config = dict(
    experts_per_token=2,
    d_shared_expert=128,
    hidden_act='swiglu',
    routed_scale=1.0,
    n_groups=4,
    groups_per_token=3,
    learning_rate=0.00425,
)
Below are experts of layer 4 (counted from 0) of a mixture-of-experts language model. Rows are named router (the router's row for the expert), gate (a neuron's input weights, with its number), up (a neuron's input weights, with its number) and show model dimensions 0-95. Each number is 128 + 24 x the weight over its row's rms, rounded and kept within 0 to 255.
After each expert's rows: "comes after" lists some tokens at least twice as common just before its tokens as in all text. This comes from a sample of Wikipedia text that the model never trained on. Tokens count by the router's weight.

# expert 23
router [102  91 160 106 151 131 138 129 141 168 103 120 179 123 157 113 158  79 136 143  90 150 141 125 117 145 153 129 108 108  94 109 144 140 124 102 109 135 137 163  89 144 133 130  91 147 117 148 125 115 140  97 112 150 149 179 100 148 144 116 103 163 131 116 148 136 154  78  93 153 132 153 117 127 135  97 159 122  90 107 109 174  92 142 135 110 110 174 162 107  96 144 141 110 144 155]
gate1 [129 156 136 161 171 110 169 166 101 162 114 119 149 120 161 135 168 116  83 102 114 149 142 154 115  91 129 151 165  91  90 119 129 110 150 123 140 130 158 145  92 118 132 167 143  95 135 110 179 105 159 133  96 168 157 151 137 140 154 131 157 130 144 150 157 108  98 104 138 138 121 147 132 107 125 104 110  91 168 173 124 139 120 131 153 121 105 132 134 121  91 118 139 146 116  97]
up1 [ 94  83  90 116 115 158 122 111 100 131  97 114 138 151 146 148 114 151 120 125 145 138 163 156 187 177 123 121 128 122  73 144 159 111 102 115 119 169 131 108 131 134  85 166 106 162 152 142 106 143 108 166 131 107 143 143 140  88 113 138 173 144 118 139  93  92 130 117 109 113  97 151 130 157 137 154  86 123 102 137 161 107 113  94 144 140 120 147 151 169 164  92 124 111 141 123]
comes after: " ", " (", "–", " \"", "\n\n", "A"

# expert 29
router [114 121 163 102 137 130 161 105 131 141 141  80 110 100 147 118 105 140 161 184  95 177 100 106 124 148 129 146 121 119 125 102 121 120  97 119 112 119 156 160  70 117 111 146  87 149 151 139 138 154 125 156 105 153 178 136 135 128 123 119 110 133 106 160 104 170 112 121 110 147 109 123 160 135 124 123 160 102  88 138 136 133 126  99 152 126 100 129 105 129  81 145 149 115 155 127]
gate1 [125 165 109 122 139 116 150 161  71 123 111 113 126  99 115 117 145 160 146 142 161 187 115  89 133 158 159 151 172 154 124 114  95 113 129 121 127 138 120 152 146 162  87 158 148 130 126  92 126 133 133 165 101 126 108 132 118 105 142 112 139 138 141 137 162 139 109 147  88 129 153 125 102 101 137 131 157  92  75 149 116 137  95 119 124  92 143 135 200 121 131 141 118 117 145 112]
up1 [ 95 126 124 133 138 138 121  82 122 120 157 152 103 114  95 135 146 104 120  94 127 100 147 135 164  71 164 151 156 145 143 111 141 135 117 157 141 101 133 168 127 139 108 146 140  97 140 176 110  90 148 122 162 132  99  64 145 149  97 114 141  71 142 128 114 174 131 144 152 110 112 155 133 105 118 147 135 145 128 120 118 100 145 137 130 116 118 143  84 135 109 166 124 146  89 104]
comes after: " |", "|", ";", ",", ":", " in"

# expert 0
router [151 156 152  92 173 124 139 109 134 188 104 115 118 109 115 138 109 106 152 117 108 168  97 158 125 130 123 151 103 123 102 131 131 109 132  94 115 153 146 152 108 128  76 125 120 141 115 146 149 164 138  94 117 114 162 137  81 129 123  83 131 124 117 118 123 145 134 134  95 165 164 168 171 121 126 140 164 132 134 131 127 141 103 101 152 146 125 163 161 108  81 135 134 119 170 158]
gate0 [152 134 127 139 148 150 138 134 140 138 151  99 142 107 116 159 101 136 153 112 129 144 110 134 106 108 118 136 143 137 114 127 151 101 140 119 131 102 114 152 128 140 136 140 101 137 133 166 165 164 169 114 130 148 145 178 108 119 125 107 125 126 130 154 110 141  83 113 151 158 130 136 149 108 154 108 138 157 133  89 153 108 164 152 135 169 124 147 159 111  86 139 123 118 135 105]
up0 [129 127 189 101 121 151 159 142 127 110 131 141 121 163  88 140 182 112 155 151 127 144 117 136 118 191 112 131  87 136 151  99 139 131  95 127 129 174 115 124 119 124 160 124  98 131 152 120 155 136 103 156 146 143 101 144 115 133 141 128 107 122 133 126 137 108  82 169 132 130 115  77 120 132 139 125 147 111 104 119 118 129 173 143  89  80 115 124 128  97  73 139 122 139 124 125]
comes after: " the", "-", " of", " a", " and", ":"

# expert 20
router [119 122 143  87 156 116 153 100 111 162 122  93 118 108 122  89 148 117 131 108 101 160 128 142 111 104 128 149 117 118 129 107 137 150 106  87 112 105 129  99 112 120 106 140  88 161 130 145 127 158 150  99 102 125 131 141 102 178 110 119 134 128 140 106 107 127 139 117 122 179 106 161 145 111 119  92 158 129  85 140  97 154 114 105 132 131 121 153 182 106 131 189 114  91 133 125]
gate7 [131  99 151 130 120 164 123 168 143 148 171 166 131 114 122 128 146 156 106  60 152  93 136 170 127 116 135 143 130 126 129 134 174 117 162  73 111  81  88 130 189 146 113 131 128 124 111 162 164 182  87 125 116 140 155 122 102 162 101 125 107 119 153 132 138 126 141 141 134 147 169 133 135 115  97  93 165 126 101 103 123 114 145 127 149 112 135 174 150 107 117 149 115 140 113 143]
up7 [126 173 132 156 135 153  74  94 112 133 126 168 136  98 110 135 129 107 132 186 133 161 169 149 130 115 141 130 113 111  91 124 116 109 120 135 134 164 121  94 107 131 117 194 155 154 149 144 116  96 194 108 187 101 139  71 111 105 114 102 144 125 119 163  95 131 118 140  77 116 117 126  99 126 135  88 146 105 123 116 150 104 129 150 110 122 161  94 145 161 107 139 128 140 157 144]
comes after: " K", " W", " M", " L", " J", " Ch"

# expert 3
router [116  99 132 138 135  77 162 132 162 161 116 100 138  98 140 153 131  82 165 134 109 116 117 119  91 178 115 123 126 121 121 108 155 126 110 129 111 136 173  94 118 106 157 119 112 154 107 151 146 194 130 104 109 105 157 130 108 138 111  72 109 153 125 133 115 122 153  78  71 141 128 115 159 121 130 118 142 130  94 131 132 169 126 133 146 138 126 131 119 150 119 165 159  93 131 155]
gate1 [107  89 128 146 134 139 180 107 104 126 132  98 139  89 127 127 120 128 103 150  94 130  94 122  98 134 136 123 101 114 120  68 111 135 138  96 111  99 132 141 112 106 158 125 142 125 127 129 144  97 113 119 137 180 126 156 112 135 126  97 131 160 119 171 137 117 135 111 128 125 134  97 185 101 117 157 188 117 203 148 115 149  84 135 124 121 102 158 143 156 134 144 141 138 133  98]
up1 [116  93 125 154 166 114 119 120 118 125 132 146 169 111 112 127 131 177 117 136 121 145  95 107 101 136 158 101 115 176 111 106 128 138 145  88 150 130  89 137 121 159 134 139 123 127 148 106 101 111 124  82 134 124 133 122 119 121 111  73 115 128 132 143 129 133 128 133 161 145 140  80 158 122 108 174 184 137 152 136  93 120 104 106 139  73 110 159 114 168 138 152 123 151 122  87]
comes after: " ", "20", "19", "–", ".", " ("

# expert 31
router [119 124 129 137 112 103 134 114 175 122  99  99 126 129 110 100 148  92 158 126 106 172 130 142  86  89 130 178 113 124 115 111 131 117 143  49  98 137 132 159 131 130 109 166 100 152 133 159 111  95 120 109 145 146 129 161 119 143 155 115 138 135 122  99 124 125 116 106  98 152 177 139 132 128 137 126 107 101 122 128  90 148 130 127 159 112 150 124 138  88  93 169 112 120 131 186]
gate8 [ 93 122 141 143 150 124 142  90 149 172 111 133 107  71 153  97 121 152 117 131 123 122 133 157  79 112 119 116  89 124 150 143 147 153 135 105 148 120 161 148 141 119 114 121 125 123 111 109 113 165 119 152 109 117 100 130 119 155 109 162 156 195 106 158 130 121 158 108 111 139  92 141 134 140 131 133 152 111 173  95 141 154 130 134  92 170  84  69  69 122 123 141 145 128 146 157]
up8 [132 140 143 116 148 134 136 147 103 116 132 120 105 141  96 119 107 141 147 154  90 125 119 129 137 162 124 119 119 128 123  92 103 156 113 135 155 140  86  97 130 107 176 107 140 109 178 139 116 132 156 134 152 123 104 102 106 147 160 112 133 122 190 110 120 144 134 142 144 129 123 147 109 120 123 139 129 109 115 173  95 132 127 128 122 122 172 107 208 161  94 107 141 107 156 111]
comes after: "0", ")", "1", "2", "3", "4"

# expert 26
router [147 129 199 126 172 122 119 132 145 145  91  90 137  90 134 105 126  92 171 125 140 113 143 131 114 124 127 172 121 110  63  97 115 102 135 124 108 141 130 127 125 151  87 114 141 144 135 136  85 135 149 136 150 134 154 128  69 105 119  89 112 129 102 143 152 146 183 111 134 192 154 172 155 141 172 119 186 112 147 126 134 159  99 135 139 115 171 156 112 126 101 133 143 122 123 163]
gate0 [135 172 116 147 130 101 134  99 126 163 143 121 117 179 135 167 109 116 131  70 112 148 176 106 133 159 147 127 185 123 164  87 126 117 152 112 112 163 115 128 104 135 115 150 143 151 105  87 107 137 112 115 164 128 117 172 136 108 129 150 124 144  75 118 165  84 186 110  82 139 157  95 152  91 140 143 138 104 136  88 131 123 129 126 140 136 117 126 157 130 117 100 124 122 145 119]
up0 [102 110 157 120 163 158 136 155 162  88  97  88  99  96 112 117 160 130 145 176 122 106  78 127  84 115 157 115  92 129 123 142 130 123 154 130 115  78 117 116 151 104 136 133 142  93 172 141 125 125 111 157 133 162 157  89  94 113 107  89 102 114 121 153 102 136 118 109 175 111 102 161 130 133 120 144 180 131 123 119 162 122 120 150 145 116 140 113  76 134 125 144 135 126 114 155]
comes after: " of", " in", ".", " to", " for", " with"

# expert 1
router [129  98 131 147 167 106 128 156 127 154  97  92 168  74 179 130 111 168 134 139 111 148 111 101 109 145 145 110  85 108 114 101 133 130 115 130 130 126 138 112 114 118 120 101  96 163 117 129 162 145 124 130 109 150 114 144 124 135 110 130 147 154 119 101 117 112 131  90 131 133 122 169 133 161 124  97 155 119 115 123 110 136 103 132 118 151 172 127 162 141  63 159 116  96 156 163]
gate1 [103 123 149 157  86  92 148 178  99 133  90 117 119 127 140 113 111 112 134 128 161 174 178 110 155 121 119 129 148 103 137 133  82 119 115  72 107 165 124 112 117 111 115 136 117 124 155 139  83 116 111 206 116 127 138 130 104 119 124 128 155 132 129 144 152  84 144  76 130 111 153 131 115 125  87 116 116 124  86 136  87 133 157  79 148 104 153 134 138 126 119 103 153 162 136 117]
up1 [ 86 132 166 156 104  79  89 175 138 145 101  98 125  91 128 106 124 130 177 102 163 128 142 105 113 126 117 150 125 100 144 112 105 116 138 131 101 127 132 136 103 135 114 123 113 107 115 158  98 153  94 208 115 110 113 143 124 142 117 130 153  98 142 146 154  87 120  96 106 119 172 130 123 130  96 130 147 126 112 145  95 107 169 128 131 143 111 140 141 112 121  94 148 101 103 116]
comes after: " |\n", "\n", ")\n", ".\n\n", "\n\n", ".\n"

# expert 5
router [103 103 116  95 130  95 157 155 119 169 117  87 165 102 136 132 116  86 125 134  89 147 136 181 101 136 160 142 104 112 117 119 119 131 129 128 115 119 154 126 116 178 130 138  81 155 113 135 139 137 157 100 147 120 142 134 151 147  68 109 103 136 108 157 174 148 146 156 120 145  99 137 152 100 131 104 125  88 115 138 122 164  91 161 154 143 143 110 175 145 125 149 122 123 132 145]
gate1 [ 63 122 126 121 120 105 164 146 148 175 103 125 147 136 124 110 132 127 133 139 140 155 105 125 136 151 105 126 147 146 148 148 159  61 179 163 151 150 143 139 118 145 148 158 156 113 132  91 167 118 125 116 115 100 116  95 129 130 113 137 133 137 138  87  79 158 104  73  96 137 105 116 138 174 114 165 136 141 118 113 110 164 110 106 122 155 134 144 127 134 142 117 110 121 127 121]
up1 [153 146 172 115 150 153 103 116 101  85 188 131 134 113 107 159 152 120 125 141 134 168 115 159 178 127 150 142 116 137 111 110 134 133 125 131 109 115  98 174 101 118 105 105 115 122 132 149 109 144  98 118 110 159 121 120 132 109 114 131 128  79 141 137 126 141 111 148 147 147 131 141 131 138 139 104  93 128 109 130 141 144 122 123 106  84 104 117 109 180 133  98  75 157  89 106]
comes after: "ed", "s", ",", "ing", "ation", "es"